Experts of a small language model.
Training: 372M tokens, 11353 steps.
Below are experts of layer 6 (counted from 0) of a mixture-of-experts language model. Rows are named router (the router's row for the expert) and show model dimensions 256-511. Each number is 128 + 24 x the weight over its row's rms, rounded and kept within 0 to 255.
After each expert's rows: a language model's description of what the expert responds to. This comes from a sample of Wikipedia text that the model never trained on.

# expert 13
router [ 58 122 126  99 108 122 143  97 123 118 158  99 126 102 108 127 118 108 158 116 145 193 147 110 188 156 104 117  94 180 144 103 105  92  99 146 126 133 127 149 142 111 132 143 129  88 109 157 144  99 123 121 134  79 145 134 132 172 106 149  98 126  99  69  99 162 114 153 105 134 136 119 103 135 135 106 139  78 137 151 128 128 130 114 172 111  85 145 100 136 126 118 118 131 128 143 112 100 116 145 141 133 114 139 139 131  94 107 143 108 163 147 110  82 131 120 103 146 125 109 106 161 121 131 146 121 119 113 107 135  98 101  86 134 149 116 129 163 183 141 128 129 139 139 160  75 170 119 137 116 126 142 106 123 125 122 144 137  99 123 184 167 178 162 160 125 129 112 139 148 115 127 119 131 110 166 105 148 146 125  98  95 143 102 122 120 109 124 110 113 118  91 149 114 153 124 103 151 173 131 148 127 126 117 125  91  92 125 125 130 117  87 172 155 143 104 133 117 121 147 117 123  83 105 137 101 155 177  79 126 112 129 113 136 139 122 151 122 112 142 117 115 124 112 123 187 117 152 102 122  95 125 150 158 101 168]
Time adverbs, word endings. Time and discourse adverbs (then, later, again, However), time nouns (year, season, times), and word-final pieces like -ively, -ion, -ay.

# expert 18
router [126 104 160 120  86 153 119 142 166 139 110 128 132 123 108 147  84 123 122 120 139  99 136 106 151 108  96 118 112 180 121 103 145 132 107 147 144  92  94 150 146 133 145  86  99 103  85 112 104 150 113 105 107 109 128 113 134 111 121 135 127 144 132 169 154 172 151  96 117 100 128 113  67 147 105 153 144 124 137 113 139 102 137 131 162 167 157 101 134 119 122 143 145 116 135  90 145 174 185 148  96 142 136 170 133 130 124  65 160 101 107 104 109 112 104 143 103 118 123 183 138 129 152 127  88 158  94 117 148 128 130 123 139 110 122  96 146 136 146 152 104 108 130 194 122  95  81 154 115 105 107 105 136 167 104 154 157 127 144 112 109 162 161 170 122 109 140 125 130 130  98 132 111 147 139 144 116  99 117 139 121 135 150 109 178 160 113  80 102  92 132 147  86 142 103 122 131 197 145 141 123 138 178 137 144 167 134 135 147 116 113 106  91 108 113  95  97  99 137 138  88 151 119  98 173 152 126 155 120  78 101 151  97 109  98 127 111 128 118 104 117 118  99  89 104 125 126 143 146 149 112  97 142 115 133 108]
Numbers and units. Digits, units and closing brackets in measurements and statistics, such as km^{2}, kN, lbf, million, 288.24, table values.

# expert 4
router [129  96 107 131  84 101 105 130 136 152  98 139 128 112 124 136 106 141 111 113 121 140 131 106 117 113  90 106 146 149 125 157 109  79 143 140 169 119 154 155 101 138 137 135 127 126 136  91 113 140 149 162 128 152 109 133 143 154 115 138 142 106 138 157 113 114 140 176 177 116 112 129 115 116 147 139 101 139 138 182  94 133 172 170 143 120 108 153 105 148 136 100 115 107 145 146 134 137  92 151 148  99 103 160 138 144 166 134 120 119 139  94 131 112 125 143 158 119 132 150 174 139 156 178 174 114 148 147 121 115  98 124  77 152  87  79 148  80 104  91 101 140 105 109  95 125 131 118 142 153 118 139 110 119 162 111 154 114 119 125 134 140 104 141 163 171 147 133 112 134 127 131  88 140 155 115 145  92 124  90 143 135 118  97 188 138 152 113 165 160 115 121 131  84 108 169 142 117 187  81 111 107 144  97 120 143 146 133 110 132  80  95 133 139 107 130 141 117 153 146 147 126 132  97 140 101 109 139 136 148 156 129 128 106 136 132 109 108 170  95 136 129 146 121 125 198 148 165 120 131 103 123 128 135 128 174]
Clause-linking conjunctions and prepositions. Commas, and, as, with, by, in, from right after a noun phrase, opening a following phrase: "appeared as an outfielder", "vocals, synthesizer".

# expert 43
router [129 144 105  90 109 143 118  75 109 141  94 134 137 111 110 161 127 114  92 133 137  82  97 124 140 139 143 117 103  99 171 101 158 144 123 103 135 127 132  67 130 144 102 102  97 109 177 107 142 117 114 131 131 116  77 147  78  82 139 120 113 108 157 120 110 118 119 147 123  87 157 126 173 114  85 113 110 174  96 161 144 163 158 153 131 123 126 102 122 129 130 157 166 165 101 122 155 112 103 135 169 109  94 136 132 132 129 137 132 123 166  95 113 138 145 129 160 129 127 159 140 120 121 162 158 119 120 130 155 128 120 143 139 142 103 158 103 114 114 146 137 172 133 115 146 108 134 121 139 122 145 105 165 109 142 106 163 131 109 155 137 156 102 117 112 131 110 144 121 155 132  98 109 120 136 114 147 128  98 126 118 162 134 150  96 143 115 156 123 115 161 158 142 101 165  70 139  86 157 150 135 126  97 104 122 148 164 127 124 155 119 126 122 169 137 150 115  94 124 114 138  95 123 139 171 170 132 146 129 153 110 145 140 122 171 165  96 164 105 152 156 153 127 108 156 159 162 143 140 150  97 153 112 147 107 125]
Table column separators. Pipe separators between cells inside wiki tables of sports standings, results and statistics, plus semicolons and table divider rows.

# expert 7
router [134 116  90  94  92 132 119  95 142  93 120 118 140 113 170 141 116  87 133 138 127 129 138 125 131 180 119 131  94 173 140 140 147 107 127 112 190 117 143 114 114 119 103  90 115 151 159 113 105 124 156 162 187 151 155  93 156 142 137 145 157 113 132 140 133 147  96 159 102 117  88 118 166 119 135 153 156 124 101 170 121 105 116 146 170 145 113 137 150 157 119 101 145 130 110 153 131 160 111  63 157 119 122  90 120 136 148 101  98 149 105 110 177 151 104 158 141 154 111 108 123 165  93 132 158 114 121 134 128 124  81 139 106 143 112 154 118  83 108 115 123 151 129 128 141 146 142 108 157 141 119 144  91  95 123 132 160 148 136 122 165 138  85 150 112 170 100 143 135 104 131 115  93 120  94 116 122  93 155  91  97 116 126 104  92 129 182 130 114 105 103 120 164 108  95 149 123 164 132 140 152 151 159 155 108 128  91 150  98  76 151 168 126 132 143 118 103 115 144 126 153 143  91 115 162 150  90 153 109 125 149  89 111 152  98 149 147 120 131 142 157 119 150 103 147 193 163 168 140 109 129 190 111 150 139 139]
Clause-linking prepositions, conjunctions. Infinitive to and clause-opening words such as after, until, while, if, would, despite, often starting a purpose or time clause.

# expert 35
router [165 109 150 137 177 132 119 101 106 105 159 115 140 146 120 122 136  97 145 151 161 134 151  91  97 145 137 103 115 104 105 102 127  75 123 110 102 119 144 131 100 123 180 106  94 143 120  64  89 173 103 136  78 150 107 151 111 142 158 118 173  88 150  94 151 138 111 136  88 155 107 136 132 104 163 167 108 180 111 197 123 114 112 160 137 132 149 106 148 127 121 103 131 114 167 119 127 129 116 124 126 137 156  92 117 104 106 127 135 142 125 176 121 127 135 119 145 109 105 113 137 154 133 156 117 149 139 128 122 176 139 145 143  85 113 145  70 132 116  77 164 137 116 139 163 191 107 127 135 125 124 101 127  87 119 170 100 133 127 122 113 107 155  88 160 162 138 134  96 103 134 142 144 149 111 123 162  74 147 156 152 127 134 139 127 150 120 116  89 127  91  89 156 133 133  86 160 114 111  94 143 110 118 118 135 117 115  94 141 133 165 146 146 130 160  97 130 182 108 112 130 119 171 132 147 150  96 123 143 146 154 100 142 155 163 155 155 111  96 149 157 134 141 147  75 103 132 118 159  94 116 117 119  97 178 118]
Quotes and line breaks. Opening quotation marks before quoted titles or phrases, and line breaks ending list items, plus pieces like Pont-if-ical, co, tri.

# expert 20
router [173 135 118 131 129 151 106 165 146 111 107 108 141  95 119 157 154 116 137 158 154 126  99 126 167 171 161 135 132 139 134 114 116 127 147 160 129 135 124 132 114 118 110 152 136 125 144  92 116 116 147  77 116 111 150 152 110 127  77 143 115  85 105 108 115 178 130 130 104 102  96 109 145  92 170 111 165 172 168 124 129 127 121 130 126 141 135 159 130 160 105 107 142 126 136 105 139 122  95 121 150  86 165 106 163 129 140 135 112  97 148 178 121 134 153 166 140 182 146 101 150 119 116 153 173 113 143 156 114  73 104 101 133 159 108 119 122 105 157 145 126  73 154 151 127 164 113 120 124 113 108  85 143 144 115 114 115 143 128 119 123 155  83 152 147 128 129 139 126 100 145 155 112 127 148 106 108 144 128 165 157 132 160 143 104 153 123 120 127 170 102 150 134 120 130  84  97 102  98 164 153 120  75 152 139 148 119 170 121 161 128 123  82 155 132 140 153 129 107 132 127  89 108 114 102 156 143 134 158 122 107 127 114 124 145 129 106 137 141 162 110 120 111 109 155 111 139 149 119 108 138 139 136 130 121 116]
Word-initial fragments. First pieces of lowercase words that are split into several tokens, such as qu(ickly), act(ors), meas(ures), w(aters), plus there.

# expert 47
router [131 144 109 112 114 157 140 116 106 101 129 115 129 126 139 140 113 115 130 168  90 135 115 170 144 113 116 146 117  87 178 161 131 132 161  97  85  92 156  80 140 119 151 119  74 120 160 137 144 114 117 138 140 166 154  96 144  93 101 115 126 164 111 144 104 126 118 124 132 120 117 147 147 129 110 109 109 168 115 159 174 153 122 110 126 129 158 113 119  90 116 150 103 141 168 144 111  96 157 120 156 164 113 140 124 128 127 116 147 101 136 126 165 146  95 110 141  98 158 117 108  89 105 136 129 167 134 113 189 105 117 140 137 114 135 152 158  86  88 111 173 112 127 107 165 164 163 146  88 114 146 107 116 129  85 142 133 134 123  99 112 140 122 127  90 101 148  92 136 108 109 185 146 143  83 152 143 152 124 159 145 103 122 174 134 157 142 182 110 132 175 130 113  81 144 114 137 108 115 101 165 129 145 109 137 150 137  98 110 109 129 115 109 131 109 119 111 128  94 136 154 115  86 154 128 118 100  99 116  97 140 103 182 122  87 104 143 116 142 133 130 154 157 122 129 118 117 167 109  99 121 113 127 158 123 179]
Slavic diacritic spellings. Letters and pieces in Polish, Slovene, Czech and similar names with diacritics, such as ł, š, č, ę, z, sc, plus URL slashes.

# expert 57
router [148 115 133 177 155  94 131 115  98 156 119 129 102 146 109 112 151 139 155 124 138 105 143 140 182 140 163  94 103 144 149 138 108 100  88 130  87 176 155 176 111 162 160 107 102 113 118 143 130 147 145 107 105 137 136 108 156 113 171 146 119 109 123 146 115  92 157 105 119 133 157  99 112 106 126 146 144 158 113 115 123  77 127  98 129 170 129 109 101 118 137 116 115 145 126 124 112  91 128 148 136 135  78 109  77  91 171 125 160 106 154 150 128 119 142 138 128 154 110 146 106 154 112 164 112 124 127 135 101 134 142 149 125 101 177  95 143 144  81 148 158 116 107 163  80 115 140 130 141 130 140 110 124 142 130 101 142  68 119 114 109 158 120 120 156 178 168 106  99 109 124 132 148 157 141 147 143 150 102 146  81 104 143 174 132 113 148 132 114 128 108 129  99 106 139  98 141 124 149 122 120 134 139 148 117 141  94 108 125 137  83 138 166 108 167  82 103 149 103  87 127 134  99  84  97 160 119 126 130 158 120 108 137 150  92 130 134 150 122 147 114 110 144 188  73 128 133 152 141 132 108 111 165 110  77 124]
Line and sentence breaks. Line breaks, especially blank lines ending paragraphs before headings or lists, final periods and table row dividers like |---|---|.

# expert 19
router [110 135 138 103  99 124 110 148 105 126 102 159 154 117 128 124 126 123 117 104 134 118 163 120 126 127  83  91 108 164 121 125 158 102 143 136 168 114 101 132 103  90 128 146 162 108 122 144 125 137 135 139 137 142 165 113 143 140 108  99 156 155 122 133  82 148 111 149 156  86 105 148 164 158 107 138 108 115 135 133 110  59 109 179 149 153 100 160 154 164 108  99 112  95 153 154 113 130 115 116 147  92  59 151 123 127 152  96 134 170 157 106 150 127 131 165 151 147 124 136 129 119 106 178 159 135 126 165 103 115 118 123 146 138  72 134  99  79 142 102 116 107 144 125  79 137 134  99 149 113  98 112 154 139 139 117 125 119 132 128 188 143 101  80 118 130 109 142 119 113 145 150 146 104 158 122 140 113 133  85 133 169  94 116 163 110 114  96 117 149 121 106 157 185  84 175  82 148 132 111 138 103 134 128 108  98 142 140 112 116 108 132 171 121 131 171  62  91 140 159 122 181 141 125 131 101 128  96 131 132 109 122 133 106 102 119 136 110 138 108 122 120 117  78 128 177 135 119 139 155 131 150 106 161 103 177]
Locational prepositions. Prepositions after a noun or verb that introduce a place, time or object phrase, such as of, in, at, near, between.

# expert 49
router [150 158 142 130 125 124 103 170 111 130 102 137 127 113 135 115 104 120 122 125 150 102 121 126 100 116 117 128 123 147 165 121  93 114 123 106 115 106 148 127 127 175 149 107 114 122 109 142  99 122 123 121 170 114 121 126 137 135 135 107 158 128 107 127 170 172 119 113 146 106 102 123 161 109  90  90 129  75 116 118 144 148 123 111 172 138 125 165 159 129 119 148 138 132  77 131  93 133 154 155 137 156 134 150  84 159 121 135 115 144 113 114  91 101 103 116 127 144 139 117 150 106 135 119 116 122 121  86 108  93 141 102 117 106 171 107 105 156 152 101 161 102  89 138 169  91 159 171 116 149 175 136 141 159 109  90 116 108 164 101 120 139 106 141  71 136 118  89 101 117 134 152 142 131 115 137 103 119 160 103 137 127 147 129 124 124 110 140 136 184 122 100 138 119 119 128 116 107  97 144 115 137 163 146 146 117 128 132 108  94 118 142 133 115  99 141 120  98 105 133 133 121  95 136  91 106 171 145 173 184 109 210 103 101 144 130 147 100 124 132  82 122 113 131 132 114  79 133 152 139 149 133 152 126 102 115]
Years, ordinals, th pieces. Year numbers in dates and tables (2018, 2023), ordinal endings -th/-nd, and th or on pieces inside names like Winthrop.

# expert 12
router [120 179 133 110 138 104 126 129 109 178 114 121 150 184 134 165 112 135 157 160 132 128 160 150 129 145 123 112 107 164 163 113 138 116 148 137 135 108 127 155  91 166 118 134 150 115 124 117 113  99 108 156  79 160 120 160 147 133 125 123 134 160 146 110 125 159 145  97 130 137 135 126 124 140  86 142 133 118 138 171 165 149 114 103 113 135 147 126 151  91 149 144 158 157  99 128 153  89  97  89 143 110 168 137  97 155 132 140 162  72 145 117 115 132 171  88 116 165 134 111 110  82 113 145 134  85 153 110 126 111 122 171  83 121 132 145 101 143 118 107  95 138 110 156 104 133 154  98 126  84 115  91  82 144 129 101 175 138 121 133 113 130 127 127  93 113 116 144 124 140 139 118 159  79 142 166  92 141 150 140 127 126 145  98 137  98 128 184 110 147  98 102 124 133 118 164 137 122  99 105 130 111 116 162 110 113 118 131 133 101 136 150  77  86 120 156 153 113 110 113 131 139 135 102 114 120  77 153 155  99  99 144 148 155 111 128 100 127 167  91  93 135  97 136 165 129 108  92 108  95 113 117 102 122 100  97]
Word-start stems. Word-initial stems such as ass, form, head, post, ent, land starting words like assets, assess, license, often in infobox fields and railway articles.

# expert 15
router [ 94 137 139 141  94 125 136 173 150 122 108 164  99 134 167 138 114  98 142 100 116 129 113 120 110 142  77 120 127 197 159 131  97 128 120  87 129 130 122 103 122 139 145 121 130 111 122 115 110 125  99 190 130 113 156 147 105 121 104 102 146 154 126 171 157 161 134 185 123 167 128 122  79 135 137 141 153  96  98 175 177 107 124 102  99 113 162 117 141 156 151 157 103 115 134 138 106 161 188 136 117 133 139 123 120 111  83 131 173 172  84 175 124 149 111 129 177 137  81 112 105 118 119 111 112 139 139  77 147 120 106 157 159 139  87 108  95 157 157 147 121 167 111 171 107 120 101 138 126 112  97 144 152 140 138 106 129 117 148 168 115 138 130 126 168 121 139  97  90 129 138 143 144 107 127 114 127  99 130 124 119 136 108 121 121 114 136 133 112 137 153 178 131 165 120 142 135 123 129  76  98 134 145 139 122 125  91 155 153 125 150 138 132 169 147 120 129 135 131  94 145 110 108 100 137 119 144 133 112 117 106 174  89 124 125 130 146 161  99 152 123 134 116 108 111 167 112 159 141 102 105 113 157 138 150 112]
Numbers in text. Number tokens in census figures, dates, stats tables and measurements, such as 18 in age ranges, 1 January, 0.3 mi.

# expert 58
router [ 90 127 100 162 167 132 164 131 128 114 153 109 142 142 128  94 136 140 124  96 127 141  99 143  79 145 145 152 150 152 118 139 104 131 129 119  99 121 118 138 145  99 126 141 134 158 140 154 130 141 173 133 147 155  97  98 152 144 100 158 117 181  98 138 157 116 120 129  81 212 128 117 158 115 111 139 150 123 122 108 157 110 125 148 133 103  81 127 162  87 125 105 148 164  91 105 128 115 124 111 108 111  95  96 161 162 142 135 160 136 139  93 155 116 120  97 136 147 152 143 138  66 147  81  98 105  95 115  95 119 172 141 134 172 120 139  90 112 181 108 148 114  95 140 111 164 128 145 148 132 109 156 152 168 110  99 160 143 126 179 190 101 101 166 134 110 105 133 126 121 161  99 123 154 155 142 110  85 131 131 149 115 102 119 128 115 144 128 141 141 123 100 147 118 123  78 121 106 112 124 159 129 131 139 103 145 126  93 136 142 113 137  88 121 124  89 118 126 132 161 116 118 158 121 114 136 119  95  89  98 115 107 126 162 100 137  98 169 124  97 123 143 125 164 148 118 104 109 144 150 126  95 113 101 117  98]
Consonant pieces mid-word. Consonant-led pieces like w, t, c, ch inside compounds or common words: other(w)ise, Brom(w)ich, leng(t)hens, c(ut), Ch, un.

# expert 16
router [141 120 106  93 110 143 152 161 167 127 129 123 138 105 146 141 136 124 110 150 146 132 119 135 145 123 125  96 120 128 125 127 139 143 128 128 124 173 123  95 101 114 125 140 130 148 128 189 136 128 147 128 114 132 131 130 162 117 153 132 121 112 128 151 125 129  96 100 113 128 173 126 159 107 138 146 166 146 131 106 123 127 161 140 149 138 107 134 147 142 157  88 119 137 134 106 119 125 145 107 105 147 130 115 113 110 146  73 159 138  88 169 180 142 128  82 127 118 111 119 102 103 117 110 114 103  97 106 111 135 106 148 126 181 157 112 105  56  89 124 111 130 101 112 111 107 166 123 120  55 116 131 144 130 123 157 125 104 117 127 137  92 112 122 144  85 109 123 133 123 119  86 119 120  91 163 159 150 164 148 153 144 142  94 110  97 100 157 176 120 116 131  84 171 171  94 111 145 142 114 126 112 127 132  80 154 104 113 138 133 116 167  84 108 153 143 157 131 123 122 147 138 150  93 109 162 174 127 145 110 135 108  76 124 184 131 124 111  74 148 150 170 118 125 145  97 136  91 106 134 156 114 144 133 108 110]
Word-opening pieces after hyphens. First piece of a word split into fragments, often after a hyphen or "the", mostly d/l/g: anti-d(iscrimination), Astro-d(ome), l(iberation), def(ined).

# expert 10
router [121 141  96 168 120 139 161 137 116  78 153 134 108 114 106 145 123 176 134 122 118  83 143  95 119 125 129 122 171 114  71 106  98 134 186 128 117 139 130 147 123 143 110 144 138 149 166 156 145 118  74 134 121 120 142  78 128 138 156 106 140 153 177 141 169 106 129 103  84 170 170  75 138 166 131 146 132 135 167 130 145 109 127  84 148  97 170 152 175 186 145  90 129 135 124 115 153 161 151  94 157 172 112  99  86 137 106 162  95 158 127 123 144 129 131 113 164 135 113 154 112 132 148 135 120 118 136 115 141 147 141 135  98 159 109 131 155 157 126 169 128 123 125 111 125 103  87 144 164 151 138 133 186  93 147 117 105 164 131 125 114 106 133 101 100 139  89 116 130 142 110 142 137 105 167 126 129 116 133 109 130 102 113 136 148 112 120 174 131 140 122 194 129 152 177 128 140 123  76  99 139 157 151 125 125  86 133 102 103 146 140 138 121 152 138 128 122 150 179 157 171 142 115 125 112 142 115  96 178 162 100 117 136 130 155  89 131  88 117 116 107 164 130 164 112 129 129 138 148 103  95  97 103 133 128 115]
Proper-name initial pieces. Single capital letters or first syllables opening place, school and person names in tables and lists, e.g. R(I), S(ydney), Charl(otte), Tenn.

# expert 6
router [144 148 131 133 138 125 178 114 150 168 150 141  98 141 110 128  81 138 124 173 147 157 151 118 157 174 117 143 132 150 123 161 125 124  98 156  97 108 108 179  94 112  95 114 147 130 141 142 155 122 107 140 115 138 139 127  98 119 136 162 115 174 165  89 122 115 134 179 143 114 152 135 161 104  97  91  97 134 142 139 126 138 103  79 119 153 188 101 119 133 143 126 121 130 168 151 151 151 137 108 101 145 126 104 165 109 140 134 137 127 154 165 125 119 120  80  98 124 157 150 100  92 151 146 125 126 135 148 128 172 110 172 120 146 144 175 128 131 128 145 108 141  90 178 106 172 136 152 108 121 124 147 132 152 125 107 102 138 174 101 104 108  65 115 133  97 181 121 110 142  84  99 135 106  95  91 140 145 122 114 100 111 112 147 147 136 101 150 124 145 129 119 107 168 115 144 144 104 136 112 136 129 151 113 173 120 137 142 146 148 113  93 112 106 114 128 141 144 163 154 124 132 152 129 144 137 118 113 153 133 116 100  97 103  98 149 102 151 143 161 116 145 118 128 122 144 119 147 110 170 111 128 160 116 140 103]
Mid-word consonant fragments. Word-initial or mid-word fragments of Latin-derived words such as comp, rec, pl, exp, ic, c, before suffixes like -ation, -ated.

# expert 25
router [105  88 166 123 129 104 152 169 112 105 168 139 111 134 154 118 150 140 102 115 109  84 123 127 123 127 123  96  78 163 117 112 124 142  98 166 103 146 113 141  93 146 150 138 139  95 152 152 151 119 125  99 147  97 148  76  90 147 146 137 150 134 122 103 175 139 124  95 101 117 116 119 158 138 109 146 115 139 160 126 118 121 130 120 166 145 116 130 131 104  98 132 119 152 130 119 161 164 119 130  92 192 153 158 135 146 144 140 126 107 148 150  98 103  91 104 170 154  75 125 133  71 114 113 146 100 164  95 108  95 100 130 149 119 126 121 104 155 115 132 149 111 151 112 153 137 170 171  84 175 117 124 160 102 185 129 151 107  94 158  92 124 133 112 114 100 126 138 128 140  85 143  87 110 154 134 168 124 131 110 135 147 125 110 154 104 117  76 151 146 122  93 117 152 123 164 181  47 122 135 124 134 132  61 156  99 152 140 141 110 147 147 109  98 136 165 147 119 124 133  85 144 141 126 143  82  96 145 168 124 130 132 140 125 173 122 135  98 147 127 146 126 158 159 163 145  94 148 189  94 133 134 145 101 201 113]
Nationality words, con-/ex- prefixes. Nationality and country words (American, Iranian, United States), the article an, and prefix pieces con, ex, pre, inter in political text.

# expert 62
router [103 125 111 168  87 122  94 134 141  95 117 170 101 155 157 118 103  65 101  96 118 127  93 112 141  95 158 170 144 120  97 147 146 153 132 140 158 156 163 150  80 131 147 150 170  88  88 113 136 122 145 112 151 131 138 117 161 149 123 102 116 106 135 140 134 127 171 104 107 118 141 154 164 150 145 122 136 133 126 120 157 127 106 124 134  92 120 109  98 143 127 143 126  97 119 118 112 155 179 120 156 111 152 163 103 153 170 100 175 145  87 139 118 140 110 177  78 105  78 150 141 113 113 130 115 130 163 141 139 168  79 125 103  87 149 124 108 122 124  94 127 139 123  99 152  97 159 122 138 101 125  98 113 129 124 121 126 153 115 143 103  58 182  89 110  97 126 102 179 132 106  81 127 106 111 134 127 122  88 110 133 115 121 155 165 110 157 108 124 114 153 138 103 141 168 127 138 136 134 166 147 146 117 127 121 166 121 154 153 150 118  95 137 142 144 133 141 107 110 153 144 116 136 139 134 143 120  69 106 153 133 146 155 124 127  76 146  73 104 146 124 124 137 149 140  94 137 103 192 134 160 120 167 134 129 121]
Asian name syllables. Syllables of romanized South Asian, Chinese and other non-European names and titles, such as Pak, Bh, Raj, Qiliang, Kismat.

# expert 52
router [147 145 154 139 129 162 111 101 154 117 109 100 134 172 155 175 170 128 156 147 124 190 152 124 132 104 156 145 112 157 118 155  98 156 103 142 107 161  98 139 135 129 128 159  89 156 108 141 118 130 154 126 107 127  91 145 137 142  99 135 131 152 153 160 118 132 110 129 117 111 125 168 179 118 169 151 117 112 153  98 140 169 155 125  69 127  87 130 129 131 119 149  86 164 132 128 146 107  90 128 151 110 155 125 142 126  93 126 156 150 121 154 112 108 114 113 102 154 108 118 172 107 125  97 144  96 131 145  94  99 107 101 154 115 180 113 165 141 107 121  90  91 136 122  62 142 138 167 113 163 116 106 129 144 121 120 108 104 172 143  95 144 134  89 125 147 142 155 146 182 121 142 154 146 155  97 104 142 146 130 147 107 165 176 136 129  86 167 109 150 143 167 111 101 156  82  92 129 121 135 141 149 120 139 118 134 140 183 159 150 143 129  92 146 130 114 126 144  86 144 100 131 125 126  92 165 186 147 143 123 122 104 105  89 137 135  96  88  95 142 117 114 167 109 126 156 180 158  78 124 132 134 133 135  90 113]
Word-stem middles. Stem pieces of abstract or technical words before suffixes like -ity, -ation, -ed: prox(im)ity, opp(ort)unity, determ(ined), collabor(ation), design.

# expert 9
router [107 164 119 106 145 160 120  86 133 118 152 125 122 170 158 118 145 148 111 100 117 100 133 102 130 142  98 101 107 144 165 160 162 166 115 123 107 134  92 146 110 140 163  73 122 131  91  73  93 157 125 132  63 124 100 156  80 109 105 112 145 135 125 140 138  93  81 156 117 116 131 108  94 138  93 121 124 113  96 142 109 133 139 130 118  96 155  82 127  97 106 142 154 102  85  88 149 132 167  85 118 127 107 112 108 124 125 135 138 112 151 123 107 115 114 138 161 158 177 150 148 115 123 126 158 106  84 120 123 109 145 138 104 125 156 101  87 107 144 138 109 108 103 128 155 138 124 164 138 123  98  75 117 114 136  72 126 168 123 108 133  85 151 139 146 149 136 125 125 136  91 143 130  89 126  96 165 141 112 145 113 144 132 145 127 147 141 155  97 102 103 171 148 111 113 146  54 134 137 146 123  79 105 129 120 112 126 131 137 116 143 136 102 106 116 148 102  96 150 104 134 125 115  83 125 180 124 157 136  90 150 112 172 114 116 109 141 112 107  78 100 123 134 170 114 182 115 116 138 139 142 105 141 147 119 137]
Table cell separators. Pipe separators between numeric cells in stats and election tables, plus line breaks between infobox fields and unit symbols like ′, sq, ft.

# expert 36
router [137 108 127 108 101 138 109 121 142 104  97 185 154  84 158 103 137 132 158  95  63 141 122 121 136 122 147 147 144 119 138 143 163 113  93 129  88  85 123  89 117 157 148 152 129 152 135 129 121 156 150 133 156 150 111 193 145 136 111 120 160 125 136 139 128 122 144 171 101 114 122 144 105 109 148  99 121  98 113 137 123 144 107 123 123 124 145 156 133 151 153 145 129 110 132  81 141 148 121 156 139 163 135 103 151  99 149 145 126 144 155 131 111 118 142 153 114 139 137 126 112 102 149 101 133 114 137 144 163 162 159 138 148 138 101 164  78 142 100 135 162 136 135 114 126 121 123 106 105 113  87 151 143 157 140 116 112 144  86 148 135 125 119 147  96 109 111 106  98  94 136 124 126 158  96 121 107  90 116 152 116 114  91 136  97 165 149 105 135 169 117 166  88 137 136 146 170 113 124 157  81 106 107 158 129 133 112 154 154 123 166 123 155 173 171 144 115 148 105  87 147 103 118 166 143 177 105  96 143 140 101 174 119 173 137 121 131 104 101  89 126 154 117 163 130 138 116  85  98 136 110 154 144 136 125 124]
Table cell numbers. Numbers and short tokens opening cells in sports, election and schedule tables, such as the p of 7:00 pm, scores, vote counts.

# expert 37
router [152 145 161 120 135 152 114  99 117 142 115 133 128 123 153 118 112 110 114 124  94 145 155 134 158 139 122 128 143 136 123 145 155  94 158 108 144 148  96 122 138 147 103 120 136 109 172  80 105 113 101 160  94  92 119 146 115 154 172 114 132 118 105  93 149 150 124 141 187 110 186 134 105 104 185 158 145 118 127  92 131 140 106 118 134 121 136 142 106 158 145 178 140 116 137 106  99 146 127 147 150 107 113 187 127 102 108 108 120 145  81 109 169  99 108 104 150 106 153 114 118 113 135  83 141 122 186 112  97 157  87 116 120 131 104 147 100 155  99 170 133 121 137 135 103 152 146 152 143 110 172 118 129 100 122 120 147 115  94 137 117 137 140 154 135  98 112 110 133 136 117 104 144 152 156 144 144 164 129 112 146 109 176 113 123 152 152 108 102 151 110 153 134 137 166 124 106 100  94 145 141 177  95 104  98 141 162 132 111 143 141 118 103 103 114 159 105 174 112 152  76 117 149 132 107 118 131 158 147 121 159 103 164 136 148  99 108 132 110 153 122  84  87 103 144 103 157  81 119 117 117 112  81  85 123 117]
Y-words, de, Cyrillic. Word-initial y and Y pieces (youth, yet), the particles de/des/y, adjectives like young, red, New, and Cyrillic letters.

# expert 54
router [129 150  99 116  73 105 136 123 129  96  93 129  99 129  95 126 113 139 158  95 115  84 188 136 101 170 126  97 121 194 107 112 148  91 136 109  66  79 141 124 134 155 123 135  74 167 112 126 172 120 145  92 131 126  92 120 137 143  84  87 168 138 112 133 134 125  94 122 134  97 152 116 110 107 102 160 125 122 126 101 136 115 136 167 130 102 148  96 140 113 161 137 138 102 115 111 142 130 118 139 105 205 145 184 172 107 128 137 118 154 121  89  92 116 135 137 119 126 138 132 140 111  97 121 116 168 172 120 101  96 105 119 136 142  87 144 104 144 155 163 130 132 108 128 120 117  89 129 107 118 108 148 129 163  83 124 102 115 117  72 116  82 157  86 124 113 110 115 102 126 106 132 143 114 105 170 115 102 119 132 123 186 148 132 143 159 135 151 125 150 182  89  84 109 109  88 129 154 132 144 119 157 100 116 126 114 134 121 126  78 153 141 105 130 121 103 141 142 106 141 128  96 108 146  94  90 144 109 111 104 119 128 149 137 125  87 138  97 156 129 147  95 140 108 142 119 150 153 152 103 104 132 142 130 118 111]
Articles and determiners. Articles and determiners such as a, an, the, one, some, several before noun phrases, plus leading bytes of Greek, Hebrew, Thai characters.

# expert 38
router [133 130 136 121 128 125  82 165 147 134 120  73  90 143 147 113 108 124 124 122 111 146  93 132 120  98 120 122 175 124 165 101 148 164 108 122 151 125 170  98 132 115 134 112 122 131 171  82 151 147 106 152 134 129 129 105 103 126 127 119  89 181 100 132 125 146 150 121  99 140  92 138 100 157 120  94 130 176 138 113 120 101 106 140 102  88 127 121 130 138 142 126 129 117 156 161 125 160 141 114 132 122 142  97 106 129 102  86  80 137 103 158 140 138 126 112 171 148  88 134  84 121 155 106 153 118 135 132 161 121 187 157 123 146 140 155 115 148 120 114 129 186  76 144 133  92 140 145 168 156 124 138 153 113 115 126 118 108 120 120 121  93 156 122 124 178 118 118 149 124 103 122 122 145 152 127 130 145  95 147 122  95 103 161  96 138 117 125 158 125  97 154  76 133 130 170 161  95  99 136  49 127 134 161 104 151  97 120 156 138 151 121 112 131 139 141 163 116 136 178 138 127 131 135  97 219 127  85 113 105 106 106 157 135 151 131  74  57  93 115 128 177 104 136  98  94 145 101 106 133 147 159 122 131 173 185]
Capitals starting names. Capital letters or short pieces beginning proper names and foreign words, often in tables, such as N-ebraska, F-alcon, Mont-g-omery.

# expert 56
router [ 67 101 166 123 128 109 111 140 157 169 148 114 177  84 117 119 147 164 124 135 152  91 161 117  94 125 126 136  97 159 117 122 129  91 164 134  93  97 109 140 133 161 127 110 152 104 117 119 124 137 145 147 154 132 127 113 154 151 112 147 151 107 166 178 137  84 103  91 138 132 126 161  98 123 139 129 100  85 148  85 129 117 135 129 129 141 167 167 142 104  82 130 151 129 120 138  81 112 158 125  93 130 140 129 133  94 134 119 133 155 110 107 119 124 108  98  76  63 125 135 181 136 173 206 151 144 158 146  89 118 113 123 139 133 142 150 152 171 116 100 132 140 174 169 108 123 161 149 134 124 103 141 147 138 125 122 126  88 158  95 101 146 172 153 155 111 146 112 153  98 121 112 119 130 119 146 127 144 145 116 104 168 120 111 112 162 133 122 122 130 115 132 122 163  98 146 158 117 117 167 113 165 114 108 162 128 141 121 141 121 148 135 141 124 143 171 140 159 139 103 104 129 103 113  93  96 142 133 159 119 136 165 136 118  96 116 117  78 161 120 135 143 161 136 158 182 101 141 103 113 135 132  96  79 142 125]
Determiners and possessives. Articles and possessive determiners that begin a noun phrase, such as the, The, a, his, its, their, plus 's.